From a checkpoint of a small mixture-of-experts model trained on Wikipedia: 335M tokens.
Below are experts of layer 2 (counted from 0) of a mixture-of-experts language model. Rows are named gate (a neuron's input weights, with its number), up (a neuron's input weights, with its number) and show model dimensions 96-143. Each number is 128 + 32 x the weight over its row's rms, rounded and kept within 0 to 255. Numbers have three digits each.
Before each expert's rows: "mostly gets" lists some tokens that are sent to it at least half of the time. This comes from a sample of Wikipedia text that the model never trained on.

# expert 53
mostly gets: ";", "\n ", " September", " *", " will", "*"
gate0:100170097150126116148180127110144092098118155078177127078100098082055135190079155071116137137100144148153158178137126117185075146102099160111092
up0:128186142181148105145142092097118087119087144114165107110100126146107193133120051157100121203090140151140158164122116094138109143141124185099105
gate1:086132146186127123121179109094154128091165139113080084097153130147107109136114170120145157154143166065105120096078134108133170088138154114136214
up1:078120147124194167139125171100137082127100074105148070138170087136123104075165127117062124185183141137156155101123133097120120109069126096142105
gate2:149179103092171110141200105127144179146131123091118121052152165131048092051113150112153148138125091112072105177121166164135085172160154172229151
up2:108108124059154122142080110157111157153113139116096106127123160091188152147075172118062115135130111129146162069133115110062137147160116176088134
gate3:161161152118171080113071186106113181158107123088146097112163134162108215148098121154143119161118086146124206124100201146158181101067156140176167
up3:150103120066114139120073150128167114144186092133151177068123101165126156099108115190113171150095108089086133130118119118101105093112111130159209
gate4:129109158098161134114104116169134148143102141141155104116160137088116082087149153163169179141117133099178156150172026147194187100141173179121073
up4:142105191157098142148141085170134088116122136173152110133098130127138091144156166136140145106132169121108108132132076128084127130187125107111126
gate5:155151104128131128177128161141092109160086101129104082120152133088128098171134111079090103133147184098156072163108124111149070177168117079125161
up5:119157114133062152122120152199105099143028129093099081119127133128096164103205136092142154106042065099139115094128137091070138130176161075100162
gate6:166076111150144110106134138156163170103170078093106152092113122122131105150136112132169104083175140093081103130174148126144107117228159116098112
up6:096091130154184132164103126156125102098154110163162145120120140051165097085156101141126095161061124121139088134090119065086100157115156105139169
gate7:105156097111108093108131096126136188113099152165123158097132129123125108154146143124165118113077089154094124119141149146165107100090124040144146
up7:116215163072113135151148146141161093114182162150113054092136107134123152143134125127130105125141141116120135152164127129161109109172094133181126
gate8:132102110154081171133132193176104126137128089129070150062118078131136162131125144141110088155163083161190152121160133113149149086125125122165090
up8:188099142081145092164098141156094147112142072150097153109152074148076119123110134131171066122068159132170095106136120186183130117133090125103137
gate9:126141085132100166103120101108205103115142149110083110098051203125156135147124079115112136119146134155148132149122129103055142139111133131140115
up9:122098155110086127175060136088098082068098091048121103095143179064066160166183149145114099188121130173118118116091128171153099144140117148111168
gate10:165175083118129119119102130146153150149148143167124055118153116186179053168130129085095084130050156101121166098129138091117111118103084170071127
up10:189079114093131142114105110139105122144055070135135113163138109124139130146132164072109082109111116152079141087165138088128095171121129133135135
gate11:145145155146148081153111154123099120161099182170135156155100132118107139155159121139145155114128102141121147138095123110192133137159142097142126
up11:127096073112110104138111128084134114135184047160106112139188105070152121164131128164145136150154119181161149142146122163123157241159111103125165
gate12:152121128098117088192102111098092128128182144068095129144085066159157083137150148142125170105094124120156138119096093111156111088087124133103101
up12:112138126106087131050166134116089133143146159203192096109144105192107129111108113114197096128096104147071143152136077115096103134126122150125110
gate13:088161106129110158147108112156187097122114111183075120137151091151098097118185096151118164118101131182152114074108178153149141119110113094183144
up13:177122129115111144157062120155187142185125165138149096149162058183158151134122137151167134121163146052119196060105172100069130104096143126105093
gate14:177141160209140130071134162146198146148079128105178123172146166142131102110146155178169088089158079166097127156159120125090126079147135153163155
up14:083087104125130157113161122134151138115113132094102084119112119089137140175168122080150127150163103117152153153108136120105167134112097143106100
gate15:115088162159144175185095148104124138077107112127164047097114093138148073108105121114136129170175100114116196138150111123180136088141111158128082
up15:106100056101094178119130171194114112103117110115101200128161188077124088146125105150147174128104130108089143117128138184134116159114100160145124
gate16:163091115124169103183120155114121101047154132100147184105167165132130158125085100108161117116115180167149121079137113111131107105104192127149166
up16:087174153117086126113105096154111130146152143138159104110091103166133107107132091135180117106166114140093098132123105142189117149068120116112163
gate17:133162112089141158103155118092146123100163090139146119153098127151091152131173172124115111163106155093134157129141116143074100164149137163184147
up17:154097118095071143127102115143107112119129144135097174134102143141085172148115114139171133196050091122107155139131067156102047121161162144121132
gate18:135142113181135135127078110146174165152114062188136200184140142136142131131189124192090107090102116113043127087159139129092189113137087136139204
up18:185169156121066144174110131107110163155137115127157116144133108121130105097105116135175170123148149118095188181167097106196093124106128183085116
gate19:139110102179131121137123122162119177139116084070095127095109165128116113138155154102106033106082089092106108109140119157121106121191119059139139
up19:135140045089181134123120098120096134144145171148128129216112110104115118131132125129192123092129107075110141104101110123144099112189138101141129
gate20:156123121103171060132135114157096189159089080060108125104119083168126105149143128103193138118119082134191101170112169128070114055122184158079113
up20:147121129080107180128088193117208126120119133130070177105141172116116158107105166113106131111098127112063157124133112154163106142147127150126153

# expert 50
mostly gets: " to", " August", " May", " September", " April", " March"
gate0:151138135131154134167112122175121147191150106169112143067118094185146084104153168144119120149160138162103146128079136073138173206140156114112125
up0:109128113116170143151127103149180201087157165102162155130094135167098137105158072113087130095141147141169079138161129163130126153077083123124130
gate1:099089087134114126184128069121151143122100139133159113179114082109158107080103159120102132187142158105164106140131113075112080101168108130109141
up1:068133103153089131130077143120169132174117108127109124101171086138085144118114129115103145215163153117159160104100127148146159176082119084133097
gate2:123161130116110131104158129153150117110127132168147108097025109088162155073146134153136070167177100146082123097169168112101140152128165130130128
up2:135070102134116139165115142115165118135116073118091111145135119141197172152139100110106120165159182082158195139142123182167135123110135114093122
gate3:098161145134140139132076161140111090113098082150126071059127169124096084146176123157151136147130104130087116077153139156082054111130161134160138
up3:104106151132149143110115125137168129215098165116119170112184123128146188129153144160141090141113161129114140139168141141122126191135151146166102
gate4:096199083140074164207112184124097115133146149083161165127127140108079164095134087086173089169152085149145120093165188138110114081127112115096175
up4:042128149152138124147135154118104116134114149103112125117105090132111113107128080098146176133176126249107125129104167087142127135151103104120142
gate5:112157122205123160085101087106136118162146117097103104132123090097151095145127089137134131134084111139119079099170074159135116111108099120127175
up5:158194167095156113163102153164084145129076163104189157081145129159081153103118203084153119119135120151142194170123145162088147167094125069163165
gate6:123098128111114138154161108102075080096101144141090075093132111096137112128143065139092131127131158126161186068133178135149152109170155163155150
up6:106139164131122155151156105115102075131129174165134111116165094089088170102083097123116218069116119126163073146195197146127116093126188137101099
gate7:092163101137197134132116122129078100087138122076114104118094139116112170141147145087129110148071123108162104090113049161112058134111037130150154
up7:092068155167156120123107109078166108143129117131088098092082092121107135155113169118150087117138151066124189103157166098122159105105131103187175
gate8:163112165110087139150190182132143172125177107160129095141083150145177099164129151102104088192156063143121132097056119117119077104187140171091140
up8:107156082142096183093055134044089127173148157141178168070142144121133119094133138104119118086105149073168158156160149073098115116108125138145135
gate9:153084116167131159163109095168157157107127122133088158145131114113107179163146162096117155087145120078073154142102148159141121201175160134090127
up9:100190159160113108116089158089072090153157092136134142141199103110120093081181147098124149117116107118186143145130148116174143123060174108105159
gate10:086112133133118050176144131107130164105168094132119118122120132111103138113145142115128186088165121129103080126161126134133150143164081078103115
up10:099103119174141158136126064188134096135146168104159096097130138135170112126139142133102111135149138121172108133117103065134142114130137112131109
gate11:117159142205181166087134158147101076096123110138100123106111181159067140105190132123157159127105098118107153128106075129177075082171142165182124
up11:126115033127148189130105161106048146116132124135120105160125179133144149186128102148116099141128110155095106193086162147121071138142116124148085
gate12:124110115143166154145146091131094157117145125100115149118165112151077101173225114158130123095078085190113140148146107160149146135155093139103120
up12:117161143090111147128140179184150081149171131093104078153115085123168149106140118080146145085133083093194153104097140132164160110130176125154106
gate13:136134136167067121108181140167138109102107129118139057160117137194167181199149090139146142169116132120055145173154121127079209098119125120178157
up13:106107167109174081142116046105115138094110120129122130154162175170138111162127129179039128151110146144118132147114161088149142131118056120099138
gate14:073143096157163161138166097089120094093089149148120140107157104090094119169112111117142159187141090145124103130186100148176134139053098104110122
up14:114116096082132125128167166103113075169042107146136108110163116172156081169100138093139093133088163109176145193141106150133144172142093116157107
gate15:202120140117154146096129079147132172124115158108107091164100176152059142118143153120132128196122121178175157133197130145145123154165133093093093
up15:198142084150157104118089116132101121109161106142130045116146111143124110081096098118146119134106150119126093100118174120135129159191186176121169
gate16:103177097105156213149145189140103130120184108118137124167147135138138120108091096141148137178145137164173162133097106115180128122197090106210116
up16:108124122121104222128163191098084120118147142086074137156155118132158184121146102172151158125091145103121096140115171093059168101122162129156048
gate17:092157185085072150149061081116072137131147110141146099160111146128098106061175113154111138096116097161133105118190111164159110121150182152148136
up17:154079123128130132132120084123123076141097123096162140178151065150057116122130096129166150090140164160127165052141161104115108108087148120151186
gate18:132134117170161131166118143134101130094122137168101074081149070131155144139112079118085131119086081077143137120138189162127151110127189165154140
up18:151135109158088120131110161167153103105140109102089140116104100124167137135090150137102134123182098100079084165081102130130056114152149141073184
gate19:074091171162144112214138156148155085100164131125166173130082136109086122129189126121177187162114086166207164182132162108141106088178112064092155
up19:115092102164158152135107145127076125165066157062155061168123154137105170123107139154151151097099102123043126167156123141159076081191146098169163
gate20:192178073119119162056092147121193118119131140122119162136140137125135110083138103136165167137104051133147183161097097127105106159123143142093135
up20:092132123164163133119066113136163169105122113109131121119127104112108103181118126132100156119113151110101096149134078111184182156101161132142150

# expert 13
mostly gets: " season", " University", " School", " team", " years", " Party"
gate0:165131095202177148098153117126118094107115082059144100169198138067080123088171117178134131134165118131064110183106158145103158136233093110120135
up0:099141152086162168145135181113133121160182114163099130144044116129115110069159127133122168099098119182164140109108082104126161118076172134152127
gate1:110096111113131144127157106125112130109076075080113128125177140194126124126184132106116117122115142155077115100171146143142152194111085176140092
up1:156122123131162138131143136117135149179061048131142146098119128092109113153157165105106113118097186144123084122145123141135114153159075144152114
gate2:119152168057096146095114081185131128114114183110124180115128111149189083100083122128156141155123102151141089164078162152163146131075129166148155
up2:176095148148127165120091116100185086091150085133162108184140142107140185088178191174102148150194100122135123144167148180113173151048112139132154
gate3:085122136152113151180121135147196092109103079184107108090141135154123145109132172033071102171086096100185138091144118126071081127196146147171124
up3:143148122107126165127109131156123065181176146157143129121152160128116167124134166094093109116090097116078159152128112132104105088170143153091155
gate4:117141069102125073061110139146061156083062069123102159088132094156123118173061125128146099203123134083152155088060131126102064145123077136124122
up4:110116158167101152148118120117145120130123135162132139190157155122084132079110085105098127078105176164108110100175094111150179144115124117103139
gate5:143083105100058103091147130113127116173169133129056114144139126103117149135046103118100081104120078173177145074099096115128101096091141154124142
up5:108104131171184080108090130098127173054114098101146124121032122161162136110148082132119205128101072126127092197076161113150102128109127129110111
gate6:076114127123078086169093090128175088151107103123097117139110119160225165092096101155144150135121116177187137110103129066148199121179130093104084
up6:096099150137134168093109127050152135149163152157088132116140109158168125119096116100120140118215100171144121147168164177133152044121141104098090
gate7:090090100120077092112083125129138093113167108172070150177154163143134113087136094140108169147129098076141118105110095054104122097137130073117097
up7:148141141147092112127147122105140064101135104149122165117144155139137136142146114093133136082061126146132162131115112153135148156156147132107153
gate8:100113113077123171110076161047139143122108136081120140130140152083150105101122158091205082165145113137111132171152168151141111154130146131130106
up8:082126155068147150116117161131070141109098116104154135092156107133083143153120114119072179149113125129125158168120178132146089110127131118142109
gate9:189182134171111112156154176176109106134120104132116109110171090082137161133138113148060152108149109114035147194142134105099139145159129095121139
up9:170121113113123139133145095101181116132146082140093100107163141089183118142141166151099152132173143148126164087134211152177158124122152137150122
gate10:129145136113136107134122151161156148156141147140150129072218117147177104150126186160157106122094153181150086143038156172095087138145171093141151
up10:128168145151122140143185072139129083093126142109070081133064091205136154135097112081135114097126092117121122138168088105097123096122102140148121
gate11:162102085125173149149105058083117113068127071125146192132115125080102151134093124166105126161099104095123117182105113135085125082165080125139120
up11:131095181101153133151164172167121196150114061163143163101098102118097085103130140168121107119119137170119103130106166118103159098157143092165122
gate12:151143131120164138081099096137126163094101108098196162104156154168090127107148167139125087142113134161119098194135126097157145087142115149047126
up12:136127096126113111077141099048124107145092136125202201187129134102121098126157161104174088127066176148100130163182165176160138116085117141091141
gate13:092220205145129122121050082097142086176106118095162133113145146064103122112107126141136139096145100123074131124119095157126119144123083056136095
up13:128094098144172121122115112113128124076123101138094130107113121131079153163089159118143127172113160127165103136160168112117124089165088184160164
gate14:133088128089134131135151146102168159062121096175122142164138118137149129132091159107175145090166197148113152185117102169158132142153125102175146
up14:107138160114132107183114124146160135171130098140132102118097109119192112115183177139182123077199107120038072088219149124155050111171168158106155
gate15:130133076139089153108162143136139132168149091165117141076122102138170159166142163126104122093057068136124169112164130085137124126138070159119137
up15:142079089124160094071149148153115137167104102179084079085120058130120144174166136127156077076142066135110085107093110153141136172169123171147143
gate16:120128117087143135162115091101203129130171128107130106139123101093156124055161174138104137121101124187110055126116080161114149187147154121126078
up16:121077179067128149131091150097195140108149111126118084111135114118165051079071172139133078118105148108136065145015132144062143159120152127158090
gate17:097100120096159145150128127122222129107125121178147083179151179065112113124166143150091149151082079096042100111119132073198179142144139169142089
up17:112104063140139163142090173077153099103125104130089119175131132208116144154133083072104121110093157124071182122098087072138123148144109129141064
gate18:163128156145178148131143162152084123105165148097068162118132166148170107159157084107169142178107074139161178146137107083084092116141141122071089
up18:087143147128132127069083123139149160075136091129159146122117097126059194118117147157153100095133105119188092133122173178121144094135125099133158
gate19:124130103088164160086081156135144138094149118130106105130166101120131162108133065112114158106092069076121101190113118100104131133112100148137062
up19:146076120129148185147102107128119113119147118160135141155160114185101141096200123139113144135107094096157131137236086182102094093048142109097110
gate20:172092097067097112132132195066152160105070150124091133102169064199123118141104132083116121136129116126160171141113124105162106121199125110142084
up20:120158125101141099113126053133121138119157141186128074148119211090135154126060153173084197150154116171112121159096119144100114197113070130129116

# expert 46
mostly gets: ")", "%", "}", "]", " respectively", " households"
gate0:156110155124130116123090174175131123132079094135107122151136139115162144090197126126170170101152127050131128104146172102113096103075185122078101
up0:091141155158124143118118119108205157121116097143133123128040091129124127129176181108150158160097110151146170086197169063136098149146116129091053
gate1:062134146129104136172106159090109115087131161144137102096086135087140146119118126102134167144100089086202179130122109088153129148087106131113108
up1:078121085071132113111140124173158137167154122174126144120136094074119138086098124171120086143081163158157135196134096126099164128143174124160138
gate2:103154109057137107049151129181146088179187147094102182122112109101125155103141125135114146115127095108091161093113123133113124072096187078153106
up2:167172204135127134089125171122126128122100209133123157055156168107098092133116134119151159115121147148147144112081108083123114110155124045145130
gate3:146102081096156143108120124148114105141210145151089133113079126132113124149179143151142101135139181123075118149170123129088163135158137105116162
up3:168176146107139122152099122156068132103135124121071131164131123142159173152106134160126106097139168115168161164149172112096159112113106130141105
gate4:080120146106143155109088127181155089108093124079087164129087123149141122072117108143173106149144133112112076093111127092099155113086139163074105
up4:139126117185156183164090133132161082169077086133110114116146109149132097137086160140113126117144118156168170147090176139135206118069114161128119
gate5:129158138159103148124119149145071099062173122121128071123130096048133091143163161062160126202146110115189126126167085101112100189123127148060138
up5:067200104092148119086057138118197051131152102201156148157131180147125183144139090114139178141124102106181196131102138096165142110155158123097112
gate6:141153148124129129153094128119101101099171128129146151188096154117112093123055090088103189116201146096137062177165076159203123094096066095103094
up6:163168142130151068178136132173132139080107132133124114133114129128101064164111105179111191155187183157167063213145092181158159108169044105097106
gate7:066106126132128081086101062128163156147142117094115144126033111113121149119147085154120141184126162092142171151148178126117128100177142104118121
up7:119086059142103130147130119096071169152096167129136097102168212158160154083144173081106161157140144159110172118131137114155112068132120151127152
gate8:126205177101134150110151190145124095145116159121134116147165123116125158115037121130061124155074071138107132061115125162162149095154140132157119
up8:140152048130077125175090128121118119115119187164119066098147181124118080113141154099142082099109167162148110107183081126106112161082105155117096
gate9:107192097098142110128117169092128076065120109096093145136162131141109173108133117104170225143176106138122175099057169136111101087130148146032109
up9:126122120152182125170120111149108109159080135145034181168089139121139193128076144131129065203123136129151169146106157137110091077077166158102110
gate10:144102092147156151122145109130112155124164126088142097092113155071149095070148100135114142120118183173154137154130142125080156179212150088078140
up10:177109134109160113074121106187076100123140142121166078139170156062131113115147140145184128153150143152102085155124080157115093165209134091126112
gate11:148108169064090151178124185137121158092105171103141095086105096125112131100148157160162116172107138124065129157106161132045151188093112167159177
up11:093066113101119127116133139185150150079087120120106087158137150138075179200138080150114133173189090087079107177124135157165120154130083100118082
gate12:131123124105149106067110123170130067111117169099148122126181139163111110173134126083136153210137152148114133133124166117203129127129093148120096
up12:158065172070076156187163116139134128125122103143114144090107145130158080060158106123130134125096075089131096114111137094075147165153167035108104
gate13:104134145077122130141109115097089096091153108169117140068190147157184116099158153147179122135112105117168119091112114192115125185154080138121177
up13:088113170136099115167122113113093075137131145185174152091163087136120090165104218170101108152114154141189098196129134109159157046183090061106120
gate14:108165125144145174096170185190147156155152102062081090103157164114122142115164172086132073158083037118140108121155171157202122082110093105131167
up14:101136182118106183119118134136044191102093187154133103138075126098119098136124142157118134157128156117095170123110144167161077129078154138113132
gate15:133157084104183142173110188074170101054163147137168129121138120128180133137155153106133086070119120104175101082142101112133161119114145177103155
up15:121195156112144180210068139142073099232169141106136181185102138157143182124146165102165150124155128114119142162124088152137139124122226129093118
gate16:172141108111077117162138100144142084137084147137208115179095163154133085078125111116137191139100110157139140172137098076127142112137165114160105
up16:125069112122145108143123122145077155116138096128150155104154113132132131132151150133157114084162160136152127072146172154120161163210118142108144
gate17:085112152171120161141180099143112085144100132117174161087122145101128112126111154145194105149125120124150088129145130103172161122173154111065134
up17:153149135142127175181141070113145104103133105207106054181158132157118123092156144160149178105143143154143126159124099169138096099186048097195150
gate18:114146151134117141182044128099090131139061147116150201123169133118183114119172138088103113109108179139112137122082139150113143134182119120140132
up18:124141132140175136137148064140126078154084103130142160170101141136132109178072104111104136155163208108185159149084188091062148125169143163101126
gate19:174111131126133144162159134166136125098089105139147127109099105131145122110183117115148093127098067157139140102210083108167179118153097147117160
up19:181075135189106118117102149182143146125148129162149116121117111171151133090119108149128072136113125122142116122131107096150110169086148080201136
gate20:142078115141082094099149089172138134089176098151073097108143126079166070100121081181107161138097137136150132150126104115189100125156148171157110
up20:166126066113065115065150101239188121104167151143100150080152160104172103123149118150044153095137146138150129112058141093143123152137140132134119

# expert 44
mostly gets: " film", " game", " album", " Film", " song", " music"
gate0:140129180125131203134112044103140122094103106134071133101169118126135146049126183112067117112108151156169059089145111093166147154130108159100135
up0:113092106119083110091154102103178131121158160104142091166121108086154122194129147111160115108144157139140118146118166143109083098113086115109116
gate1:129101089148151211152112170106160088048112109135138188147094122139167138085111202101172100108113173100139080134163091155134135155149096131154152
up1:103079167191121118132115097101132126129094074159096042142139117115099119118147080175198173118169101117095138171140137121132077091175120125163155
gate2:142115145151120130143115108136206078133097155180101112100192156119161065112168131108163121145107091106109117087160129170113123143160166213118131
up2:168116119178128101105124164133083147125150037129155117191126093116125094174150120158169144170107155101088175120134164195162120160085127129153145
gate3:099160178100105135145075127170132133099110105150120109089130142146068116142144141087110135124065107146098139095162111108119130137143132133145065
up3:099150118110145219076093151141136116185120163137148118099113069114160124166149172170131134108114135105055065131134112120121090130072128144112139
gate4:107107118087140152185116176167136130104120122131137070099066179103175157156110130133095117147077107072143162121135129131163195132170121098125117
up4:119103140161104078175167141122173109084101124168112141082216132188101098103158158108112113071060097152187113108169117132128138111127180069139095
gate5:065128107139153108100132141086113099053127083120158104125113066127088148145132146156138127145172073106216100140098125141103113162118156135128146
up5:142148082114124131034154124097160124114156109197120086160122151110178080168106170121130121179173166106120150196138149087132126146160179077102069
gate6:135134129064131094125084155179129183172160106098176083130138111121163108139092127142123104165140071157208117098120123133092146180165131111100095
up6:133139113125136063064116132133123103064078148136150157113149142168115059204195125117153147148134137144119133130111092139162116166065099133153108
gate7:099128125124150122170113145150115092114175071138083127176140150115150114123116098194162170176141126087107128111104157160108123083137094189117122
up7:120158176125129113191151070160137153151125118086138116134164115121155106104138163146154188137141169189115166113134144173109129118180126045035129
gate8:146107138149145203090141084151118172142100123157158103140155126118131146101144107101093086074160113203104143102117111093140044201114119124143132
up8:088179140121145119063115123098143199147137137167159102062114123091121127137118094100080173122093113104082157069154159069059112115094090140112163
gate9:163170126134111094164106123138112123097117133173131099150149098110163062132127102213132104120157149071056172107085077071150082158177074116056116
up9:150135082101122113150085105186096067137057046129142065134099169127189117145123099105173119140079115074174148126171113094139117135206134111107117
gate10:173149118138094128166151081165111126119125169130205118139156126111111149071133166116149151113104107146091180177090129113124111150139121158072140
up10:150102194132173097155150057164141170134098092085143123135161130129123092116159150094177134133113129134148138127096112105169143144105136152137114
gate11:089192100078116118153129135123082083079133101135141079102184051123103167122123183114109159122138131122122131117140063165079111114109171101125057
up11:160164076166169177145092097117128075172080185120162176072146107134145094123103101094148150183147138146110117107164067113099149123099162096128140
gate12:116108152107108090208183172127074182083118160129125107091139119131074127087127146105097105121150135116150070148154122114086137155116125179141117
up12:171150137128160108120065097187145121130178148176092117055096182097067169093144118166168143165149159178072146114136110074082104121152138136114149
gate13:113066079123135089077146115209140152141137162163170087146087151123152095128084109117111091119088116082102161168129103103108156117156140089074142
up13:107112069180093030131168144102123064132164154098070072122094119084100125179121114087123123104174103103112127092091116067110139079137133108144159
gate14:107142111134088097118142121175124111154162133130114183146126106094100128114157155098075080134174079092079172126086209142127107146115107159069152
up14:157129056109095116115165059143159185125055124111102144109068140102061157144208137134134055114128131130101122157141073113071131141113132114086097
gate15:124145152177146152073102072144167150068147110112173161135176146094135178147127134114134071149097188085096150097121108149176154163222091136137113
up15:109156122195107088118120117129087095103116169110092155105126167154118137089105152132091139127085109188196126154102161094100106097123162127116130
gate16:121139153166166153153111087143132067104111109081147139168099151174162115116125159112097127085139163086134129177134149182140123177092114092143129
up16:134094132094167143124177123110151148076115134189163124122166077186099121130108117158123106138150050186131117112192084146097119130112134162187121
gate17:157116157107178108137176107204150142135160125208139147150159140142144131105215149101099157085141070166120136149164144104129143066128176143058109
up17:179098109083104166095135104155108133146131158090174070115072103174091060121141127138159167148135131163136138155139131131119098157061118139099134
gate18:119109167087084163080068096132156162094099127132087121073099102131134116125089113100100190099156104105112180171104102078120098117156144137153083
up18:139093113145155130145101155089110083159169143114164117143128131173170128144123142117116147185130157197136121161136122182162163152139157136054122
gate19:073156161123089149094103108138112068090158109108129157125124100101128142131082097110141095158121159108142100136127126192182102185130124135135071
up19:133058114179214144132162140160108010091081140093103130145146130081133094157117153087113062147144134154147139082165148178176104135113141128117131
gate20:150120181098188120150107063113190111136099143101106159102111124095098174076110125169214104178114078122152146082115093147126111110108153158096088
up20:131149040087051129135147211193128118144136197091106149185132092074109176144124141146091161132167117112129138200139118127105126120128129102150090

# expert 31
mostly gets: " time", " place", " use", " year", " name", " number"
gate0:141070163071114134107106092095141147121066119145087155120119111119096120173094148099119112189122185117169118125136095153091190093134144163128105
up0:050122156089168102136149127121144099101114153160138136134069139142183141170152124140158120128095100177110179134126166134103148116154136118061134
gate1:180054073148113154100154134138164111076168127088176118123139156112110115202124153101102210154122134140153066083079129136136153190165094122143160
up1:155093086165133105110133114122123119104160178137115081119154131085064128132125200052130163233129086097097131108162131070145047118093131116118136
gate2:121131086067119133105098102173190174094147184136121121143132160123125167184146128072110178231083139078090156104146132100154134168088122132085105
up2:113066089087087124195101060065041117098145122148160065167127168088130150088109114160131137131119119107180059166117150100093160080147148149117169
gate3:173134134141094126139092146148093089173072186129096149150160108095152086098088112101125103156168100119102135182095056123067106183167170140161116
up3:153105103179173106139112164131113085027134164124077099130125132160092102109115160075120099123129111119147111169133117127075102092163088147158126
gate4:109141093156123084110127124109193135141169087154144151168155081104169116116185163086148139162175174153117187138126084122075132127097112075094127
up4:095090106107106152096139067158109083071126154083148096152159173121095139088060159188139166157078121165211108157103151126144122104101157150123149
gate5:136141107139161100131138148108144154141115141122133016142111102104104167165130108101146108154149087098132124104161144097118152067074130125119122
up5:136158097145113122178152091068110133141153119137119105137082100159112162116121204160104085168162142127163090142091191088134130026145092111085176
gate6:098157182095135138140124077151150132137121130132145088135162113101118033108162111150092146080114093123112074139111108123125154082086095131094129
up6:121202137140090093154143110156158098097070105106159081112119103124152143168095104114105079111131084134080138099133135093048126073101120161113139
gate7:084160121166212115158105136128162167185079121177127144175103114126114129148111116170188160123083113106147157176104134144214104165164072077151165
up7:117137136144174118186057132108088060170124121144113138143168123079176177157081100151105145058133072191188160124172125163137092125119094155136181
gate8:120099074142103111149111079134097145080130163121126175089080153127153129132155092107155109117138174122184203124135110144128135132160160147161160
up8:146125118108083148157122105126140125110122150133148144168119123113076089174133111156116162121141126137113114144136160155124070133151155135108116
gate9:162165139121091171107154116124134164116126108144135100090194106144134160125117197130098159116068134082165098123115098164138149082141119110107069
up9:078133085123136107101175132148109196147111075119057130129093115150124121135109134101057135186072146054122060103119131094101107065112128137147133
gate10:110153055150137215102122110161135170158116147073066139089093063156167122118138104095087091099055114070085118147104116189066121174131135106097122
up10:168132142160166135137100090138153158149091129162081157107136161130176087104168087125142062060138146122173147077140131136112164142149106123165119
gate11:098129145083122117160062103166116097184152165132099124145136154049128118131166137085104062118177121094118144158136122082191097130146175124108170
up11:131120142104078074124115104153100073091095079091104184188144129169114167157106099108079170121150131155114101144095080176106132153129074149104069
gate12:095114142171133131092199123124159190113098150153149109124158128153095116139151152096103170137147193112171121101140175139147126043093118123144091
up12:129086193071091148153145084059137109131169191154157114071161123158210102145147146098160145188157146180140162093095177114103078139123153154158103
gate13:120178141108094188073132128148110141140117141081157120140137144089189122135142120138097107135133153166053080079139141169136163132181119106130097
up13:062149153129157078182114082157132158175127099157080142135137134126104128095101135109114134156128080127158119143125131107139107153177142144119179
gate14:119100172144105077167081039085141186139020065131097190177132109159173079132158133073134137094117150165139165107049133208144116108139119100131082
up14:107100148110151142109132144205141103141127118134082200093096171096147178105095153186132132141079194116108137151119155111165146101138154160191125
gate15:149157126078109157113118133122107093110094096162127071125101108102174120119123124057095171108149081128137130127131174144170088165118112178099136
up15:137107158103100107135188109089121115116158163172150104127123136212191128096163080068129119099089169120128153101107133137123067158114100114096223
gate16:107110086144069132118082163128121108081114134155120102117107129116097092135138091107078115160129151134139103093086066099191125121132129176191107
up16:111133114155107136040086129131154126127091090112185097140154151131080101067153166192069148128142139080108097104086138123162111131218094167114135
gate17:130120118137100123083167140099141161114129089114124098147104161040137103136159135111170148125098165129119129130100139164087123124060137100150136
up17:052162115115114167129141072133101134134133138152122159118144068104113114132100139109096113087137071101166190123106108114121159123104072122080120
gate18:127149142146095092095084132151105136197078126178078205101124085120115151107082122117129190191123128085109122112102121137156143118166143162107133
up18:176107117162052134143084130176103152048137143120115196196147204111133135182126126169131108123174125131119179124132094131084161142100153154150111
gate19:141085072124145186078131128175158024131135126209103111078118109105137106145156107113140070183068114125194066142110126100149123093101172129180114
up19:187137082156164149175119140129127121159141194090138125108171142111094144163157123114125108166147090093074142109182172093170087164197093123072166
gate20:139174145125115102052148140163201077132124141139107171096172140098140036155172085149069090083109128130165189166164110158168091158110122141134087
up20:130141095103125157140180129126098121101143077150156087112115096078116111081113062120164128108133123105140124218121093137129106186130145155101076